Below are experts of layer 5 (counted from 0) of a mixture-of-experts language model. Rows are named router (the router's row for the expert), gate (a neuron's input weights, with its number), up (a neuron's input weights, with its number), down (a neuron's output weights, with its number) and show model dimensions 0-31. Each number is 500 + 25 x the weight over its row's rms, rounded and kept within 0 to 999. Numbers have three digits each.
After each expert's rows: "comes before" lists some tokens at least twice as common just after its tokens as in all text. This comes from a sample of Wikipedia text that the model never trained on. Tokens count by the router's weight.

# expert 0
router:527478478535482492466509502471503497556534499503492502508554528480536470512487462524495502491529
gate0:475473546549492546503511500518507506489506523484465531526502526496461449566499503468485529504491
up0:455509483497458541466498459503458496479515451491483524503522485483514507521536507552491485481513
down0:484467500512502510518489499510458527474531511509492479503490495531485524514496510484515463455526
gate1:542478468508491493487489517535548509511522513483487456459549494513497495527500484482450524425488
up1:493540494495472454508506503491510522517558449453496487557519529504499485487521516509457504507468
down1:521545507507478530473526510510494514526474522446532487534472455518484534496524510485448528519464
gate2:503482523548512544516484495520503476482525445520510461499496486467484467504484501499523498443465
up2:522505517542465476471473527510535486514528526554481471530495531500530516467487490561520459490546
down2:493495513459494516478501493514526501495464453473476504547456508503493531503479544465457520500508
gate3:486557518461500501436463490492537525509513515515510478440538504487451464543504500558490499489517
up3:466513526543523501491526507491504501531497477524499521474534519494478514485547484475525482515509
down3:480489491477482544524486490524556512482499473529529483571500542498504484492492544497491519511482
gate4:460495497506490475485454517495522510517476465580523517497466527516486472525485447463495468508519
up4:498491509503522509521471504475520493519479513533486521471490519516527504474500452517515468521520
down4:454492514451500499519532512484517487542474475498493493516478463529501483510484487512535489522495
gate5:535496527516488518469539495510486452510454497502536484513502472518479506449511494528463513527498
up5:519494547490481460504502501527524478521532501483538528474490476478449457483517515470529482521517
down5:453499558499563507508475501527474474505491476490501518541570505477539524498498505488535487458483
gate6:542486520515495479519517515447515487466518518480483505479489485492468463532537504551528471479540
up6:504484495487467491498523472516453537507494510484518508485531510510503492496522448487462494479490
down6:509504530527503464519479510482494507489505469500505531502480526495538489512500525487471480513489
gate7:490457463470475499499504525499507504512506512458516504473518506478500519504489512538506524516521
up7:468480505535467503485508562515489548484527499452485524494523485520507525479533444464474500520483
down7:484507466538519507532496463526524482470508508481506523547567502496495508523510523535578481448523
gate8:476500450494509519467449533504472488520536488526515478482541488463517484466499454527515473491512
up8:469489513479527469495547520502499456495509495523515529517531474524494500499483502508521486504470
down8:525511499529444469496470491527476485528493473485494501472464493453467477505509492503517524509510
gate9:513499479501493457543537502501497494528488483500491512464507513523508525571556501472486475468554
up9:477504569490494507477484514523509539521476493528497533506509457539459514540547496544524475495505
down9:514501545500498485530535492499503507489472470562523487523546512507517473496504497489553503498485
gate10:514451445525514535517442478542477511510503514493491497463492489529496509484468496526450548456493
up10:525479488482492486477482511536458532487495486554500499475495501499508477507480548448518497534468
down10:451527510480500532512530509487503461485494487490522520517461505501481506519541467526493479547519
gate11:479509459529515486504506520516468537473534460536501502516509475491512486512525510522520493501531
up11:478504498532532485482487496490466528470556455491490505503494463532465472504507538494483525518499
down11:498453526485533512483521520492510506534493506504521472500508528531508520509484483477499538545504
gate12:452505514525500458496538463487498494523526472504524560472491526524489436488468514490459500473502
up12:501491500480516514512505526474500538530528443533486498513496454493478485509507486473504457486506
down12:582471519523514513509511552515489484521492542529467433493538503528523502474539444505481496472498
gate13:483511484489478492508510519540515504473487472537445486471518508526502491490454510520486501529473
up13:522520488490489528511467472513489478528510505493484507545481497511554461510492479507506472514474
down13:509483473508489450472480524519511515523539500490513476502533495548486501501487477555463481501507
gate14:549448538496479495446504524482461494527542486516493470522505480491530504526485507489527550476527
up14:505507536504490555516536535520493515507490480518498499523505538493507545492518503559524505442490
down14:487532453504522438475493468525478498492549481509519482511496482512521465521471466490524501539492
gate15:511505502516545449520473507474499520505502510495486468495527498555521506480512501493476487514512
up15:486560467534465497502528468530471457492467496504500522510531534492461493492490528515509491506497
down15:498501504470490543518517510503515479467513532526517483524454485519497525503525461492532506514502
gate16:475473453486484488464514513529525529549517505483533517511496486499518478510459567494480488478472
up16:502460533511494519506532493487510500520536529491497550497457488457525492524508535448504523500484
down16:512509477473508521487498526476486514477566520492483538473498517507496523526513463499539481505502
gate17:477515469489456504477511475473489471516489463487493511489524464511513498515530529456489488478521
up17:542476513508458564496505494525500491532508549479487517544481497494572488554493506543490508494512
down17:483443518478509499505502510520530496509468493509526497509492501490491520478521491501464488522497
gate18:505509482511541453508524480472503500495497534524502481489557497500473521514489484495493480477548
up18:500546451513534523486501475488502541458464442509503487489515488479512491503528523484468481477491
down18:462492524508498513472483506510469523474537493480500513493510541504520511483464514481513494508510
gate19:538456509469544518511499505472473497474495525495519505479522495468518530488509479511508508466523
up19:502509520494504518513504468479518515511517498548496468480512543515546491460518509489479509482477
down19:507487491487534482531477460489490497479467436493450499534505498473543490499533490514491537487491
gate20:523473519539492462504439551518521521510519563487516511483504503522477486524501477514487507499495
up20:485538518512459491511547491513497511476489474535525493521487519516498515451516527502491496478446
down20:465508485469500518499489513504493486497498488464537515528520513483509490515515500497534536536464
gate21:478505491470520516462494448453467469475472528469506481472478533457540515496470523481486488523525
up21:467505497507498443521505524465454522517494525541479501485511436501510517486500536505487507501515
down21:509524503477522476515473468556552525506530507496517510488503508484502523520470466476477498515591
gate22:505471472508504504479508459492503526531443489487523533519529516462513502461506530476460497489541
up22:505518503469472518495479532512471478495503516460467474513479490508512515510522491518497534498436
down22:495507487511471495501535494514511444470522547504498510511498479494547508496475430470463509509511
gate23:469495473479554465482519525529504509538488476482530518514544534477494477546455512507497468487511
up23:495473463494526494498526480470468538494487504482510496510498495508516494500545420513538452495531
down23:484511470496486482509544549507568423527504510494525477488448470493523455539472490476491460530480
comes before: " the", " a", " to", " in", " his", " as"

# expert 1
router:458508483524511494495479490453506460513513498528490513480469487455515513506498453475500512543498
gate0:493500504501456514456492533454470557503492462499530522477523499483470449494479489479523500477492
up0:490464497492491455513524480495503483497500492479451497528480485510501505501484562446525471485459
down0:567497557509498516499508501527520468488529509520540504466512450518517554502505500483537489498510
gate1:483474486505468475496522496512471533527482477515501521435493497487530493496544467508512504519536
up1:522459535480501517463499506537473478510520506478508503513478510517454513533523519545485503550483
down1:575508487486477500489482473489467531507550497474483505445491488483511490465546504528520539529506
gate2:464506545511532490536489469471462513486544529505481465476530474544515452523515520484471558508525
up2:441478490475513525527470464483504519496468507515496495516501508515522498472443526533497504481494
down2:488500482541509504513551451506479467490505493526558508521507523527494501488488483524482517494511
gate3:541451458471482476502451494475502518476486450536477488516512462494480508479445509522497517558538
up3:481532507504459505508443482485523496552479496524524502493478465490528498509554527480494516518539
down3:462463503524530492523527517552475519498521519509517486531511487537521524553501489469518470477481
gate4:510499489497478567525462511518483496522456488562490506518505511528488535493465524484543477540488
up4:504494497513511461527539495518505517470533478506546503502491532522512490540455522440465457503550
down4:510499476474560410496541466486508500503513452517554474514506480478479508517500462446447524469475
gate5:492532484486463465486526514509558485534511468460466563478488467542529509518516529475520530515478
up5:518510499473437476436488474493497515509500513485488517498501510496526528511489489444487517452507
down5:546518511542500445472527537509505493483505511508547542524496466510484487513471563499518512493484
gate6:504501510476483520483434497478529468500516509524502529486518461462544509555477453526501500520485
up6:515497486486475487532523512536514514497505477472534496520540501551492501482502513520442499544508
down6:469475504489558444491494492497486485505534498490541544508476493491506507525514462505493512500480
gate7:483502514519445491470532491440468489503515515518478493489509476489509468528538456479449505534495
up7:510508487475530480540510483526485491484455464502518485469482493537481461462498517472511467538534
down7:514511508477488505554491509553542535503454469490541515511466487500501542472483544487561436499498
gate8:483470478516495463455507495482499489516517471505462498503487497521525499502508489517516464493495
up8:447521531469490509549449502471496495507472510476472491485491544492504510493504501503553463562485
down8:505486481551453501522467479526510518474500458510518497492528512498464506509523525496487478505501
gate9:459525473538489504502501513478473491458493457522467498438451492518513563499521492500479464519493
up9:518539501502461558503492503522505505462500485493520516519498485552493527525500515514489505474490
down9:513488507533519550452514471490458509480502510522443504490513497538523529483504506545496439486535
gate10:499472539503473540492497522499538513471506569485489515491538515508453539533493490501471520507537
up10:494504449506461499465522488476517481477484470506490482471511508487508480485539503460521556553484
down10:497498457516483443501482483515528467493532488535502485497529510483500508487487489462480518484484
gate11:513460484537508541511508468478439481476506489520478525477503501506524487498496498515515490504512
up11:507463506518548528505521502473523451488547516529527527490447511469490443488517472521444546502474
down11:492442503508471545497543512500485546498559526533501489525492489504464462494500452519499466495479
gate12:505482484544512489458485500513494525528469509488547492490492489524507488520511484507491509485480
up12:513498520548516521520485506438491499474524513504487537492503500499477486476500503528503479484482
down12:501508494461501531508527453502490472479493472510492526504479515460502508481491534529499499521545
gate13:499460496454494494498535495435487494455560522507514502460465473542508507480481517497485531494506
up13:516494504549517491512491504500486527521522520522481547461497493519480519477489489543476562463502
down13:546498484484504496527499484521435523463520516532490528454515503553465522454516481482504490456524
gate14:486508473477543530519474495486480520523503527559493497494526489470566553474537496515517514503502
up14:489496489477531504491503507450522539484506521519528444512493555478480443498511489485457501490511
down14:498484522461503504453495498464533504481465501520487479512476494512493513501503556495463495522519
gate15:500488495496458485488487532502484508483471514518508489477514479509484543501515476515496479504515
up15:516520455491472493556503515530558530514503505453491497558505476457475507527523512502486546472488
down15:507509490501506502511524518515492527489520517456493501514518522521470499510559504511519555465466
gate16:512493504511485517510499537568497474484476496479495504503530528515461463478495540509501480552482
up16:497498508509481530504458478467536520519475550579527468511488515503533522533525495523481500509461
down16:499471484515505463528495531504552499446474487520535489542510504504480515497522516481489511498495
gate17:511498555533486543510481501518512481528525451501513497468510480464485488530504472478496509483444
up17:523516493499517502476477504470487542498498474530505515502515459476457499549543532490500487510474
down17:447490444464517488524437467526494482515486459530464504529498524466509532529481495481514565509480
gate18:477521498503456532470508501525501472516546465446516489490462469501502478526494479490509453563519
up18:484493500512505483472534467475463512526506497468523460516525477463537509493435542488499518507468
down18:506476531474506456485525489500530487500457494486492494534540505498460497492514524466523512489451
gate19:492487515487502483505498517470469496523530472521540472514540494457531438541491455506492497464479
up19:490504512494500507510456515491480518473515491551495517502494564496454535488519467505462468458486
down19:479515511467571527532462538507513468504535505512542509467540450483463543495472507489481478488548
gate20:487499496511506526508496500460524467518514478499507472488497516528512494496494514469545495490501
up20:514476512503506465490494549499522503507502477487552507518482489510498488495521507453508494493493
down20:481496563516543493502512498460506460493512503503503491492512491511478457491479531484509475517554
gate21:505477501572478515508475456540470487514515529502477550498490526512534505535468513526487527493530
up21:498466502518517484509492510496516491529468480512535467532513435469537463534583471514472499512502
down21:465488519469457464466487505474523481511490480489497448533511500487513471525481474449462503521511
gate22:514518488508475507487487513453527459495499474503506520485532506506508530535493466504481485522526
up22:479529478533545542490459485484502534498501536463505499514506523484507521473525535468471470528527
down22:503566493469551538487475550492519478488499514492509542456473506481423537500516481476518547504507
gate23:531471477480488493506506497511462539516540536513483509449513473534543483509476480511504506500470
up23:498523524489475470502499484457467493497471476464513522446501492491481476507501543506505468519464
down23:510522513477514513501581485473493471499449480478494472502476480490478492509493522468505541511508
comes before: ",", " (", "\n", " of", " and", "'s"

# expert 5
router:466513504534465474482491504486512502472491523521490510510478496502477517569516536456483571498499
gate0:484528477505548497500495486456504560496474479502453512495514474453487527510500528529510477449496
up0:526554533480501522500462494495484463560521482493538513472466462513495506567541516514460486506527
down0:506544481490528488504463526531471496516509529491514501480494544519482523502511468458533513487477
gate1:491461546540486488458507473506541534536460478498486506496473498501535502532492509512477534505428
up1:517507511545498549516497505487528429466538474516482527455500461473481519515496558494486493489469
down1:472482506547495505455501557506509491471490486516477501503445458496469477486448500514487476493500
gate2:478491506511524508568461532494513484483467529529470517496474496480465458525495530466528503508488
up2:513464458522483491519525521514505473492486543519453520497472456525486483556501458446497500558475
down2:496496471505469484502498553506485459511506495419505482569496522491488464503496486505475511500516
gate3:503490528563482522519508513489502506513476467474526507494454524535485500492485529462498497508474
up3:526519470494507504514471520491513488516505553520492506476496458517455503464475500485577440454530
down3:467484506504507502495496551501526501508514494507528472486513489484498497527463516534484490487478
gate4:502480531539516516524502474504514467533483480601494513473490500532446511517512544509457521484455
up4:465474543525488483459492513487462474532514518467490524521496475497504503508451540496528468514474
down4:541491479470487487517527458512492514482493474499495487524516465531475472523500508469503555512542
gate5:466509456482487492477497495532471485491529483481553533472505501518526487536483544493475542444515
up5:473497528489469519455507483488467471542487489503479451470491500538478491505485480541479510539550
down5:541499487478480499484500484485469506491488510503478473477499492527491448504485491518516505516441
gate6:499491479553495508508483523529530497514499465486515486511485501519512500476553480520534473562492
up6:501514502481519498511518506484485475511489499499461492496499512523479522461469512454518531450487
down6:512500545503494479497492473471524508452497534455510473485488531476499496544510530493483551481487
gate7:481498515523462505471470470479465528478465534489486494481483503490519518492476508476506495423500
up7:542498488539510436467483492486487485482542550497513554512503497464495495508431488533482489450512
down7:518504444467506507520507531535480494507460478473485510501490484508500456501458509506472517503527
gate8:488481479511483485524528494463499502553480454498489463502533520543465471520500481490452475507483
up8:493481476511491515535527528513505516517530457510492483478563530564470487513479465488488492495483
down8:499518466501452498518530531539463505529501477521515534490515484526495494520514501469508492528506
gate9:524522516511491519533478535454524535500528517526499488533470539503460501540525505504470486495510
up9:506510530485482507474500510527501530516517520477473497536464518516503475516483461470472506507484
down9:450488488489521467504488489517528477540503484534519510536483482475484543498509486527530524505506
gate10:468475512500518492488487518504519530497483482483484470537494499491525509466497495483447494526487
up10:503543488507492503519514517480512462533461492447551493580536520495536499477504515507490529505467
down10:506515496511521474509425492481516513482481481541488496507515527524440538480517526496491465490523
gate11:510478524476581535506487530512536519521460512446438475509481544508527519520469472491501486496494
up11:486487535532505453509489541505477542538480516447507469525512493468512493506487514521502506481515
down11:470527488485476485523502482515507447511520525512533492480506507501512539487472490480499535493498
gate12:458545501546481486542517517521524473519488475476536461512509493512475483535540521532486511494483
up12:450490490496503516547465497503472531534508471522485528497492497456470481501460480479543470476494
down12:493484468503504498521498524517507501541480478478514521466519481449503489494542511543491492503526
gate13:483525482482502510474501535469460527498569474486500479474473468537476478527518455516532474518504
up13:461512518500489523458538513483502523493496472516509489514493540513490525534530504545476508492519
down13:482464512491475461467523467505579545529449478526514494473479550549494510491513525499484527500483
gate14:500501467470519518501511479521521488463501491530435561447502487476493510491531497456491503525496
up14:465458480560497499470516539456452499497492533511512481522454514528495504461490534500503484475516
down14:511526477451557466482498535454512507481454538493516490457490489522481545462513470504496476495510
gate15:482474504553479504486504527502501524516518444528497486510523514522480540554519504486515469475473
up15:444529494509511567454494494533520457494500511500509515486521508464541465483454495534496519511507
down15:489489481530482487480482481479487499544510491472509497524512496494484524530543471520566487478511
gate16:488509468493455512506526488497483485467485481480486510562529479514529542519536483513504482460487
up16:518479525482489469473457538511531502492507464534548476502462544514432466525457536515512501495504
down16:519515508510487488483536496479486503483524466512501461543490507495477483517492507480514563447512
gate17:509498508486523472506514472508522512520477466476504516494506504509504466535469520470506505501528
up17:504459504476491472510506507499558475498562519514497497556515522434513536499483500508512476512526
down17:493503505508512444511487465473511493497530483514487503528489500484472509556475478493527517447490
gate18:533499509452530519508478514460500531471460504495498532448525481509522504430491537470522516462489
up18:542494533511520514532513496495545512471478534530500541465483507460524492503468489482476519430510
down18:533512508518490484514446533515474497495515480545428518475505490484480551492547508504480502476472
gate19:463477519506468491483477492495467482494516496486509474485522484533559544530500518518495467490518
up19:503508516517470514464485542486494477485487467480550515494487508546491501470517480494491500444503
down19:485484544525453472457505533477492503509479523485536485491453491534489515505507468476524506504545
gate20:481428479520510482477519532508539500486507488490465505491508522531477483449479459530505517520459
up20:507534511498464492536515498518516500498468496480500511494531527529531476529481498506466414482503
down20:494458500502484517497490519504542526518455523522528449514420516509517450533493514502520534471528
gate21:473507505465532514529494498509521496493521509538503487477483485517516541514484520477515511542523
up21:486522526523467524475523495462488500542474503525515476483487472516522526530479521509515541483478
down21:505484494539486531527507496537460516496455482503521502498491524516462520579495517510499500512512
gate22:468525498499491487471459530500496465465498483497493475521483534520465532468525466494511520492542
up22:495472525489536501495483469575480459507480497504533505534488470503534501470490450466530469492483
down22:489540493505539468493478487524512549509531471504533496522506540495503494468505527477474478494533
gate23:465519523536495492504480521536486480525492483475504491492500468510540452518524508467472479547534
up23:494511464518522472479457465519495472518495444491508488531526507463545474484493483493534523465519
down23:493478512504504498495480461448537447491504483522517499478452476477514480512503522539508503506483
comes before: "1", "2", "0", "9", "3", "4"

# expert 3
router:472472491494522452525466482453503492493495520468532515486497502487479503534531510517516567501483
gate0:503455557511502490490525472523481498509482498503507555473504514462474522524461541499513482484496
up0:516478471473471490517459462459463494518526515491504493505499460506500492478482520493474528523515
down0:500523477485459493523518559435488495526490492480499488496488479440517496497492465536462497496521
gate1:509478487512504498465485493574492489458470491494527530448503503476498523494477544508526476455495
up1:496502494520538550523475498501515520492483540530481490541491481505486565489529526528443479516494
down1:480467512532473513482529484514518494465477529515515520501493472510495481521505511509517477452534
gate2:469497449499532510511527528533487494510511494491539509495543501501499520504536501518489533518462
up2:553528503462507454503534515520513479530499497482478522487531481512542554533591515500507534527465
down2:536504561517474474493467503531549507526533476505501531449481518510523488538530491500513538485481
gate3:475512481497511496513463529459517471475501517506516500501522460460519496503513483508504482565464
up3:542559500486500512482493496508501497542479516506452473491511507539500446502501509529489507494489
down3:508483448472516506486475541476490535510507516510525523482461478523463488545499502482474527489493
gate4:518507466467528489493516505517496518513533533480471489498562523519513478501513498482442542497498
up4:471526519489508465468490489476509485505517481486521523494461514477481496524507505480507452508481
down4:515494540527501487522489489477483487493474441508485525550469476468499503538465467469517422472516
gate5:489505510476460487496461450497493468473478493503448508446541471502480462452502512480505475439513
up5:475459515546463474504467496481461524486503502484497513474511532502503494489521496512499534488540
down5:532540488485507490499450513528481490504520473498506478459480467475535517541526481495527535480481
gate6:536498458466500463440505520481492522503513504464506478497493490516495507502548461511455526467483
up6:541510496543502468481474501535504480483528507528493542479502491495468529481505505476512515492484
down6:497493469493499535506491462493510520444492495445527463514515499497489524469533545512477482492516
gate7:482469499472501517469505495475444510467525501530491495518542500531487507495486531485474533521464
up7:479487517505499531454503481480457480505484514497484534488515483475478546507531509479465479481478
down7:528459485531521512500485513484455515495491506467481496476489507536554481508490458463517517534474
gate8:544497450506500520510495530491495530464492536477487513509544479518524495517492543483499558535481
up8:498498505508490497487513545487502497544495512500515493529483512480496551521443498541484494503517
down8:485437476485514514494520542430522505535491500514482458527494525543496509529456442537496504528456
gate9:546518493512540498503496527480494532481500507512482518511480509526491527538491513521479477445437
up9:468497452508438511552495509518530485519542522512508482498483571496460473497487498495557540451521
down9:448530525524496523509497537507520482517493510498467493546534476482493525522458470470462501536499
gate10:549503515483508513487522503518536466469521488533471487506410458503525452477481542540507497518462
up10:495487499515518469504515482481483523517495476530525461475531528540555511490539495505529514472539
down10:509493536508496489506540461488502534482474477537492488460475502504525532524491494468528528463502
gate11:507452490527540510513484497456503477499480502498493496558505521545473481498522473532493523546542
up11:470511485529517497477538549467523506511528486460510463515509525498496451467456524480494487534488
down11:490478516502455523470482523537476498522498494486552483513531462535451485534482478445447486508542
gate12:536475481485558496533496481467512509473483487505491518493538479499524462475513467516530521499500
up12:483504511516497544502543545512492572481486539486559491546529505504497505491495506540474502443510
down12:501480522498518501510502549547540490522517505516502532501548506483491487548509513542467464495482
gate13:489499472511526504522453459525514516503519475519555490449538514521534466509536468521518494486487
up13:459499493524485497504500512498522485501558461515563485516477470488509450497508471556489511486489
down13:508476488562452517502530539510537480492544507497513488549507510469514473533469490539529484510504
gate14:475511481472500545513482461470464508516480522511487477458504528517487481510488504511506532522517
up14:489489500493475548468503494489547466534538497443500518495530522492464535533521478490496546478505
down14:498515487485499541526500486529525483514498530502489553476476522522512519495471497477519521504483
gate15:490512523462539521547493490527506499487477515464474454488484468458486534491546463532478525510541
up15:476534499505458497527492477511475457491520519528480498516524485458502487506519485519507490508513
down15:543477502476477512526504502506512475495470452503509526525519515443531530500539497472485505541475
gate16:490500495467504485478492527465517541501502528484483466517484484487515490515493519520514546514538
up16:536502468518512477515483533520496513490508499557497499542502504497482529491472463520499505508468
down16:490470489513545508470488501504520484517510494548467494516463512506492514483525479482487483517454
gate17:480517515528531473514525481490488498513496519533517528472534514477510536483535542486532534494526
up17:491508529496531459516507528475497505507488536522475503495483524498497529522427476504531523520536
down17:426501439517490493469491528523491506461481499508492528476507463485500493520523524517468484526492
gate18:523470558479491488475513516500513498502482473473515487549522477501517528534540488556496543487491
up18:530515509499511520452500486489546473503458491477510516477520442477482515503530486537529521503537
down18:463533450501523459505480449546494494518531494497486507499521513504526498502482495518512520512524
gate19:550486500506522502511500535502522545525488457477534520500554447541447489512514484497499529496512
up19:504490519504456452531493513515473523489517485546507505515474505483570516524516485504477498468493
down19:475484491499536486515541486543494518469469525520495500522520515512523512494512512538540496526524
gate20:483508493513522490495462490501533538500484510500496536520463469490525471556542526542493494523449
up20:485505450505501421507504504516509496495481511537493519523515437488541479543494510504513488522483
down20:481486460483515468461506498496484495512492504509498524497575496459512509528502495466509485484527
gate21:451486502484487505498514497461505489528481522481505482479527452510496492517506477497507507484505
up21:526517516475458518492518474512537507508448476533466528508505498517488484536520489503503488496504
down21:488505504500535502485517554492521517494504505497435534539510481504504543525524460473513489494504
gate22:480489454471490467487520486524545494495555469450483473477470543491498500514514491487503545551520
up22:447496535499521536498483505494472495500492523540529515457526520491511485498456533461526517484522
down22:494540497463500485493505520541509438481437522523514472487492503514495497537465501487505529484497
gate23:498498484501508500533467483523506500484484520461520538414513527493480527512541495513511502510507
up23:528469421526501518520486509458456523526515498485535459501470562501505476505500498484522508541458
down23:472470485579490497502500504475515532499487506497522491512457492522525522541485520479476535500473
comes before: " ", " |", "5", "8", "6", "4"

# expert 2
router:489472495517501453481471502500490517477513524523484547535527555487495495525561506516482528518504
gate0:470489512512494493546481524510501532476489468524485517488504486492485474530533510516527510481527
up0:482536520504453467485527507518498454486508497479527498506510536521514506536513495474482463536459
down0:534529492502462478509468533492493483479507500533554491494514458454508485500464514520501535491494
gate1:511488530499500553532506516517502479464465491482493528516486538490531482457499494500479493502557
up1:456518553490489485521484496558545523482522487486519515481495525512504497510502452514486507469450
down1:479479503503465523497500489493519508501488516526445532465515515469486492535459505512450489485478
gate2:502544517486503498529508484502495517503451510501482527519503503507545522490569528448512497514475
up2:481469501564493491473485561510514507475469466482497502479494496456527506487497482493482500484496
down2:520493498458483539482506478490513470514476465474491495525485553508498502531521480496533485528469
gate3:494494468539474499516539474521515491487525547487452524493533514519511523483479441502534533541492
up3:491534509507493526515504484527461484518487531523462485474492509516488507509487455464509518497499
down3:498488499508551500493521484510509515495537533531477475482545528494501484507518470495521496548489
gate4:516500465492518502491539502490493477523487512459495522521529533496533515523512473455498494491491
up4:455507513516511472467517511493503495502505467517540483524494452506552490492507517527495553476518
down4:499491476485510479513493487492518525451503498488478447518518508512478488519436524516488543480516
gate5:479473493499461555494489518476476540492514496504454475530544488489515493475493496506498543538463
up5:514469514498469507534459521481452523482469474543542527488482521465533517533491513460575538483515
down5:535472519493455519490516489512500509515522502515516514487500506460479537526504538478451473501537
gate6:511494499511500480499473497520483471502470547427468497526521454476498509433520527495503508518521
up6:523520529516450502496485476466482533511500495506519470466466474492542449494501537490490487462519
down6:523508480501480505509495468522547491477480501447509501504498503492534555548519528470455531533478
gate7:506491499482498497493474469478520503493487435472486532524521554495500481507532492538469505532489
up7:496541484514520544468481453501490482481484495471484507549489507522486519486514534463468487481475
down7:483512536506497497493439530506479461523507499483506455445468485496489526501503493534517545481474
gate8:490444455504546483504465486525465476464494522506499496535445493524508502527491514517503506458512
up8:477519565445527504530502503498491541513495453532500498509514517481487531473495511488526492482492
down8:500520465527490542531462504516464471528499524490512471476472463505532476507474529531493524500515
gate9:511495515489466483493472508490492483517509493472524552515505521514480537499512532532508559485521
up9:501515512466476482473521510505544521472516512513510545486482503524473487497492492531502508486534
down9:534496486520515543468522537489539519461514523469460520512496499522506504492479519492502526461458
gate10:529507487461485487488463512476524527496501458469493544510539523533494470495496506514481468483521
up10:495515484510449542522456498510531525502505494446487512486538460482507489475552519500513511512507
down10:448509502458474465483518457488496520485513468462490545503470496441528535479504510529519500520481
gate11:465508450512493474514502490471480519460520478508530502484521458524478466520480504500472455531475
up11:466480501484483502501464470516514524514524483483470510528507483497498524528505458536526496458489
down11:478506494539458493508477518441472480494510497509539502542472520516498478509522472486526525487505
gate12:485472534514474500495511489507497508477496487451483531516522463515487489457528461497476511523504
up12:509475535463547528476508469531502506481478477499463503529537479501558510523547478487573530467527
down12:481498506482539495475510478509473553541507490510498533454489510492578515468531522546508538481475
gate13:501515463547513485473458514502494490472525478475525500512491476520529488516454516513482472534464
up13:454509466518505494513488519521536477511491542472522451520520510488500505539512491561477533475539
down13:502516523460486527500501506520475455507495502500501544474481509524471462501527510467493535529510
gate14:507513509532454481491476498535491514480529516480480503505481542509510468492534545540533532477510
up14:472497507473500561537503494495523518495519481510529505437577507503498494503471515459492489491482
down14:509495489533521506466449495494487515509450476484496508513481505475470518509510470490535506455516
gate15:520516514513487500491491466508509493493500486515516518515516472481530521530557492518465541486478
up15:500517443525522518498484548487488530510502533511512500521498486479495470518505513527479513486469
down15:480499458512521491470494487448543518536471461485526504520547493495532490498561524492517489530460
gate16:525486481499495495489508524487525487518478477491531490503503497463555503528540465486518485557481
up16:535517532526484428502510464482499513449472492548482493529455505519525532526502472514474494459487
down16:495503504510521523463509510485526447502523502496495523487499489465514539466528509540490493524524
gate17:518488512469527509528471465476485487526513491513409518489497470530515497511498533513467538532506
up17:535516476521473514460492497576476513489511504468505467538533518493473546507503477509486502492500
down17:497536566535472497514489507500515507497517449524506462503493529515520477529478534463532494514494
gate18:517498521499488497504517481462496485486526523528492513502510534502510540494517511477521554502488
up18:485540502462512491452528516529526494516477507509509541484515533513493519497495546446507488498507
down18:478448483472533470487469471520492502484444510517453492491508482479492487534487517521509493535541
gate19:505503482510504489547498497500484480491463501531479544535573489478480489509526539516536515479485
up19:467511514503548484486509489490516507462507452479472465533499495543490443509494509480496487474527
down19:482501475561488534490486505482530481523520499494496496493488494498499474508490498481454518470522
gate20:464475492514494520475509525475489464528492538487447491461544541516562490515516531510519503522547
up20:519540500510518489542497500523539538468508479531472491542515500525494511444554470530506506487526
down20:472525458512475452530538503513463484452543483568483473506482522481454531523513481522491493509505
gate21:513544512491488515521451483493509490545505544495542523515521500489484496496544509513523460489552
up21:538478561533539488531501517524532462489519457510455518455499495492531519516451541479515488526489
down21:472495466518540477490519541525531502536494490543468457478502506508534489423505493487479491480502
gate22:462505522463520481497502476473507523497484494542533476517525521479507499475514470554514494521574
up22:528473511490521502498489475529489549485524490508491504470508513461509533520553496489490488465471
down22:487476464537546498514507506476496488504521493512558475449489508493465535512497507547486480512488
gate23:471516482533467495489486532518478477525480510540476491466547534516508480523539527483532500452548
up23:440469491488514484490484433514497524445525519505462477489502489484509502480462485491488533513486
down23:502464473526494513475512460482477506524532517528527460537472445500536526507466504518527510510474
comes before: " ", "|", "-", ":", "==", " The"